python train.py --n_layer=11 --n_experts=64 --experts_per_token=3 --d_expert=160 --d_shared_expert=0 --moe_layers=[0, 1, 2, 3, 4, 5, 6, 7, 8, 9, 10] --balance_loss=0.00116 --init_std_router=0.0298 --vocab_size=31748 --tie_embeddings=false --optimizer="muon_variant" --seq_len=512 --steps=7742 --dataset="wikipedia_en"
Below are experts of layer 3 (counted from 0) of a mixture-of-experts language model. Rows are named router (the router's row for the expert), up (a neuron's input weights, with its number), down (a neuron's output weights, with its number) and show model dimensions 48-95. Each number is 128 + 32 x the weight over its row's rms, rounded and kept within 0 to 255. Numbers have three digits each.
After each expert's rows: "mostly gets" lists some tokens that are sent to it at least half of the time; "comes before" lists some tokens at least twice as common just after its tokens as in all text. This comes from a sample of Wikipedia text that the model never trained on. Tokens count by the router's weight.

# expert 63
router:103138126103093110093133150119130125120107067141100122167119118087140166135123152101143123133147174152136108127094167142119069144142151086165092
up0:094138140117106119147141196109152126079112171066133115118103116189107113150183090110088103125143197111112082146115193129165150097137149118019102
down0:079099092078140134118131171173120115117119110147162177069163098123107065096118127135162154124185139100176149156129067168083086165144094082152108
up1:072099169125166073158168175129138124125155071157121104108147138097067183088130121137120111116141114097033115161100120102181094105103120085146130
down1:190185167106091133110113068056106165018112152143128132176118090087166172149102140097143167074169132155207154107146059127156110135159171150087179
up2:156115140138123155118171150116103132104146082117107102143154134148196131150117170107153196156105089167104086142158144149088097108197150077127143
down2:103099100145112112161148089130121053138145142074179148139102173130095198105101146160124161087144097097127116085165092134117149107126031158102107
up3:156144198136116152134101110085101202120084188124109115100137108143126141134125104149114124088137122138091187105153136148105158169092194153104165
down3:096116048116069138178117117189174135130157113085114131123181124151179141116091156097112176151182136082148111176119088150135160148146145079117110
up4:172104117097141101190164114083104116134079119161135077127161110118095093180185141131067070192156107124102182123088137113118171201096082102150094
down4:145119133102162141103124100139139123074126145134112147168174113120155150105070144163101086113130081118116111124140143143128132048108130192085151
up5:174117085169162088110114144176152087121087164085116128126123060142107100140121176131156153114189151130106097131172159079142093173114105158172121
down5:118167115083127089128137130141103225116189119152148153172083054213159178159131118094125124088094187151146160171057117157196116047118134141119100
up6:109133109125154139130101129113109093200142179114165160106176119119096152132150102107169167100171097093169120122135155089127159091109117171050127
down6:193146134117163094075142098168141146159112105127153133098144086200127135175146121155177082104102116150046101150148068161139131137139115107134115
up7:186086027174098111135106185100137141076070131092138180117192132141091151141094192137104129090120068068150150117195123146072144112093122127159144
down7:108140170134103141054171130131085118116161151142162125136152103105080164155071107100177119106107101162108104143119176116155169054158082115158087
up8:100077088127104116119201123141120154125150180101150098137173154142170071167079150142111155130149117156095157113138129140121100111135141177122073
down8:170119129154141045075140151134162150119147102138122146121101113163106171158152093107100097132138153120123122161103087103179130178214071184107124
mostly gets: " be", " became", " been", " being", " are", " become"
comes before: " a", " the", " an", " of", " to", " as"

# expert 8
router:122179137117135133101110137175124086150099133093139099111139126112158195175119163161154088098145202124200128096137176121112080146145146146094117
up0:142153130121112129106119071086095149143188141108127121123163113075110160126119134121117094107129110119157133137128132123141102103053099205117155
down0:091127108142088107102157102089103116119135110181111136131128059087056057112136057137156055143143130168202157123168116132165119104111154090080109
up1:147119122124145132156074086186166094147199105200200099106167082079146137104153102115172113148159161173141162100136180087089124138181146120191029
down1:151083120147163130153150078126087101117082094069132156126108141155118141123131090135103111147163145082148108118120063148122090168121138137065119
up2:126209121073114153141136156133119133129096169095135135119171099133150197125107112171114145140152049093169109099136142156149124150147124124121173
down2:142113110189096095146152186183133115144159116134184095166103143137087171152161090116078132131096083096136119095099163162126156162076140161080145
up3:166110128104096077115150116145084106158137082153139129105125164100171134125081160107110142117126060141143105159164110110160126159164155177126145
down3:113136054070102170174139134104134129145104161104105113059150063172159122135199175118151105148155071163099121158172193175144154126149139140124110
up4:147183097160130129129169121078108099110025106087115141085160147114174127170128163149066079162206121093108108159193105136117181171092139086160115
down4:088143115148104138182050104095165144102204146114119130160071113100145139166067151175140078144118063173085163128144180131190141086120148131114156
up5:157107124100111130183118133128124153144200153141147101152139156148138222118123084128038101139154159110151106140156146170125131062116160098132113
down5:126059114144108120073125151106139080159083110131143116107121096072154126142188100131076123190101085133144134126156125127098151204089094140094132
up6:120066070145129126083097143169133106087113120133139115172133150130148120170183178118143155096098122087084119167122095160174096087133123119147127
down6:138172076129116099116072172072165052142107114147058154116158132124167141129109151125107093119079136119063147177071085148131085098147162146126079
up7:121136094151128112188072080098117118112038129110103139143088122117174132207162097159158156204108156200091113071125115156142163142157180113146153
down7:094087141128144106146177114110203151109150099135142130171150167130096102153145127143080149128082130111115146146164090110123072134032112129151165
up8:148118118124079154159091140107176138139114115165192090113099152146128104123103136086176153080150085124165114169127186160116089165163078103155100
down8:133121119118063150117109150119096079101087051107116135068109056117108161096107127113127132077102142109075144154127078141110096109101088121133105
mostly gets: " led", " Preceded", " taken", " Succeeded", " directed", " followed"
comes before: " to", " by", " for", " in", " with", " on"

# expert 52
router:115161123124101125067136145125153126128070127142091113114188099180136145189151143086108092134133161149205108078104128104106049098115176158178147
up0:117180111128162183091122112145174078131142079178093142210111119113119120127104141084117156037099087118083109147151073147103119166141112162076100
down0:042101118156109148124102089123163144159108180043157150098131181080110115065134114153129145183085103126091161110097158181104121122144130085120144
up1:128147077176090148105150097140093122100154118172183154108128119123162134150143169199113153107125140106179082150144171132096174109184119108125093
down1:147088156107139148141118114133116092145139144070079104127090138164072122130104095046121102107179145099143132120144111093137096153147136156092174
up2:109125120170098126091169131115163134121116162070103169152139101098126103140094152146146146185163197130140190094052095161086114149112158140114113
down2:160156137129070120136100058141134101140042183150135101119104104101149126138137125151127175124124090152044118129157145125114135122129104108150120
up3:146084184106115122066141175135161082126114115045109184153109093122107100144152107098111116164099197122078146176121145176183134111140124110144162
down3:095165131152136124170124085176134173159089124169163145104113132132110087153132148193107116160109103143134215117134084156174136155097141124188094
up4:143118151155116099138133121065183112090090097163116155107142083141079173161159147136152089127144095165075143158076134118169136108127038146099126
down4:120080152128122120150115149167098114156175063104169147115105169102112135077108075144161118127102117136118175097161157120127143127187185097132132
up5:168115153143166145108117103174176143100154121188098148159137089141109157135117132055098147172104162139137142147090179154084181121120128049162100
down5:147099084119196115143166150153092091132096186108121137125117142116171164149113157152133135124181137149048142163138128088148173116110162165147198
up6:207123127122095161110152149058132140096101160195127188169146125118134158159106133173088136066115114149121169117152155151175148105115105136107124
down6:118137097110078111199086094160148176160122120102149124144175158083126118114147124151129124214159117125153084135128135143115146115126220153100130
up7:144110068120157088122121168120119068172134137163129100126108162094163132165188164129090115139134075101122101144128147179120102125149118131156211
down7:153120182103160125101142195111154113095117120107086136104103074168137136120079101102172128157114153109161040151150123134098140201128164112122110
up8:145110122141134183174186107176109142098089084144128137138092157134161147184088178119102154107066137171150092162157158108084156121106070075156119
down8:099181147113175085090112134127129130112119165105146133150133146103105196057085118141137121128191130123131146129143110102132139112142200127099144
mostly gets: " —;", ");", ";", " –;", " Pts", ".;"
comes before: " ", " —", " +", " %", " —;", " −"

# expert 16
router:103111141156168134075139178150114149100076174106053136109120134139110112152153150143044176099132143099135129164101113108100099182181141102178086
up0:127100138140104151083070120149084124153156128106135174200205176109107165110170131194114057144159129133176202116150088086130110165135099107166089
down0:140198101088118128093102177127090159099159110090096128120099093126133075158134090085120087102128153180121128132127143117114174141141083085109096
up1:110155114180148140070131121145141161075108109122078104140140118111124109111146152089149137192140108093147154157124131113138101158130146136134065
down1:152180098144103103116132150113154127128101123153166128110076068079176154125131067151150149089114152114158130048092138109138141072163120159128119
up2:089099203133180120147082166142161112120135163140153202087122096127162093125156121113083099067178094214177139060104098157087129128106148114159187
down2:100112146144126116099144127156128055100122177079142169114095142140095129163147139066091147074204109155085134090143147193173113092158167067117120
up3:166179127110097107215174110081098103156139161095124104143160165129093084082069103132118177079091155121116094098118133082144150161178115175107074
down3:163130118113137094157124121086176113066150086116143170173084151190158102088091123178170159137131114109100113146115166159134164080094130139130127
up4:150145166094150124143186174087129112139123103149111123115086179155140106106129080114134096108107096131106105092114063098125123070181117120143124
down4:127118152155167151144105138105084147080172150154124092148124151136077128109106127148145141170134134123160126086123125127173084084168127126162144
up5:114120118160110120081096145117071217146148123119140169121145115149153086157185146098170148109148107180207135122048137129109142191138138129161102
down5:091169136200101159128193148085116156168120091095120144145109128155113163115162130141085105095169094155092164203138164135123140165167140051089105
up6:062109145137155116089070121109157157100151163126144141153118127137137069100169092099063171125136166100137142106142166129123101189113173166130060
down6:096139103108124145092197127139096083172141150144174132162100109154126124139174200137130138123144124127159158075125144154103141103056137118129116
up7:150094109169177131137197124151137044161170097145100096162085096073085150138124092129123096174091097115147103177125098068148085141121105101099190
down7:091141105148117113145059138142146141147109175164122117116116085113140132081113114081147187159129097179160095092127197119097157175133099184164158
up8:168133133144141090183074163084127156115114098175116160143106109131136119134118070077152122142162148155151104189094149096151162083173132098119119
down8:136108156113153120119151166147101145106112082183114157138179108143073162154086112129135168125140056162116144150132203158111100097113110108091101
mostly gets: " example", " Chief", " largest", " consists", " latter", " lack"
comes before: " of", "th", " for", "-year", ".S", " that"

# expert 3
router:126124163098138139083208158146191136123153143188127103172130109115195145158122143120131083138141148138151115096153171131104115089144139136102148
up0:048096219114084120147104119153157112129086149198115095133121095133136140126142173102166091102198164095103128170153124157140149079180117175118153
down0:161176157054125131081127152102140143121139112096127183161110094116138127126109077155127150105159175134120133113141098116057100170125164131139072
up1:190171077178096192168117144161165142121106091169199104204128100131149107073084072087126106109120123118156084078162089108101167140141112133159168
down1:126141161143204125109078197129126150194073147171136106189126131084142100123113084109143140108186151150127141130105096090149136135115147127184130
up2:153109147165143109161149117196139157159171162189082156155093080129176151184130106178113129167102122167147121125178096131116129158067129143086148
down2:118165095140162140187099207104108153089158151111148166165142116163099153160078146130186183124185075149128073137092173150143136170165134145106141
up3:197138105112117135124206143085136162130097127134178110119084144110153129182113186091059156137039164114175101130081133146179115102128144156179170
down3:120078119143156101152097134118039086144171149124072106115144111121048081088135052133186080167178166126131091097119140098155135141081130160093100
up4:105097132070159112088109181082101135144069141088146136169111104149128076170071102148124124080181141150099117123137096116124073118176098114115077
down4:139130162107147137133137187194126120182132094133147141064122094041094176107101104113159087105125119137120120134121123147129156162160080117167102
up5:157175137073141118150136130155121126078072103150050157149137118096150143123130126100083191063033106078139101164096110159137111135186126195100123
down5:099097126095165113159056136089100103147213145201169027142110133078091136092151137171192146115184136149103179104103079104132118091088128116089154
up6:141157132093135149149100150144105176119168192133142119121155076129130155165122188085137128114156127118141111119143142087085113078121183133097137
down6:130128106161080141136150137146082127158102113084178162101142113079110106128151071214083102093144156157139128157202179149105075111061114092158102
up7:152093142085132145080092133134136137133106099154116169143091098188108174069145123065176117074155186113163078123150155133130112084125152183116109
down7:111147110162202134145164118119090144201140118066147091113157091120095147071080118121142127158092124096141137105071144186160195094092146055121163
up8:185121102223163141174169113060102149135103140136132129077141172080137135134177128042144168135123163156136111141148128058174159119135155094113158
down8:174167092083104123056065172140147150136134103171153135096152094119124116145116138127148121091118134123142111125145132174136110128126139093103097
mostly gets: " considered", " published", " performed", " released", " used", " killed"
comes before: " the", " to", " by", " a", " in", " that"

# expert 33
router:115113125116133116072109157152149118089077077105120128146128160110121136158163138180067084120136157133112127067130173072137119139135083142151125
up0:161081156126135141083140109046147090119087182084147141128107111059132133165114205094165124120162161133127119113095167073118161143081116079089161
down0:060129115088186085166133149201138202152168103119136121166122144157185096126118135126116115118123127129102128111109068132125123107146122152155157
up1:105119105172097159068122225096121160174120116111120142103135099101166096104128094174119089065185093136057099153152200086140128132151074148137172
down1:133123072129164156186154103170152165110117173160101139127128054203048186148169196112165137179136075096105146146100116171100176120097186102105142
up2:120114123141207110133085146099106164120151128133135149201147110106134054180120196117139130133130123146124195116108093089119080140172177084163112
down2:114126118129085141127114140124182113157100119097146113043126119093142103087126077160133138046158140124113085140140097167094157129144082130169140
up3:125142086128133131120083137121125110079040154101137108123099076132186161068114118189172131100083136123174084130131158134101145172116116157174104
down3:152176124137125112118117072169086126133103121130136175127074146153138139124190164061138111136176082178196115129135055084128158178174120110087140
up4:121169090168132155166121164154135112110079108135036126116132115167156130116130192144124134152148156135104113110128154150139141136171044108126188
down4:086108153086097156038123119056098175160190125129127119112173143114154086084081073131150105106157144102126072139085112079129114121121200114111093
up5:103108132101142109104126143184178083119086103115145069124076092101119168118138118125131103217117126191122087128122071104072096188128118105136126
down5:135084167145049169136114067107077154129093075135101168119122146156210118053134095158151148112174128141099157104151108098146127098174072135160149
up6:154118118154151059087118149099125175120109123147135200154126142163140128141103092173077187192170089110165133102114112043095155184155081121145136
down6:117211119153146157169158085102132151134076184093153112139081098182127076119160109125124126054140131124164089153124090171148137135164180086146129
up7:104076086074072169102132130136140153168126141168152167117180087054138115092127107113106122169130146116119080143132172127106169128105086160152121
down7:141127075128158131107107118135166125196163131076114044107101132177154143105089147122119148173165134128182172141129115138164084096137095125104146
up8:060150133104149148040081093140078134056162120149124089149121111081179078146098109159128143103104079141168154193145159137074149186169213173148057
down8:109163134179130126154157145113147176194118154137165155142135148186144150150183117118147108148107130165128118106117069086085139112124119172155159
mostly gets: "\":", "\"\n", "|", " ;", "]\n", " -"
comes before: " ", " \"", " The", " Title", " No", " USA"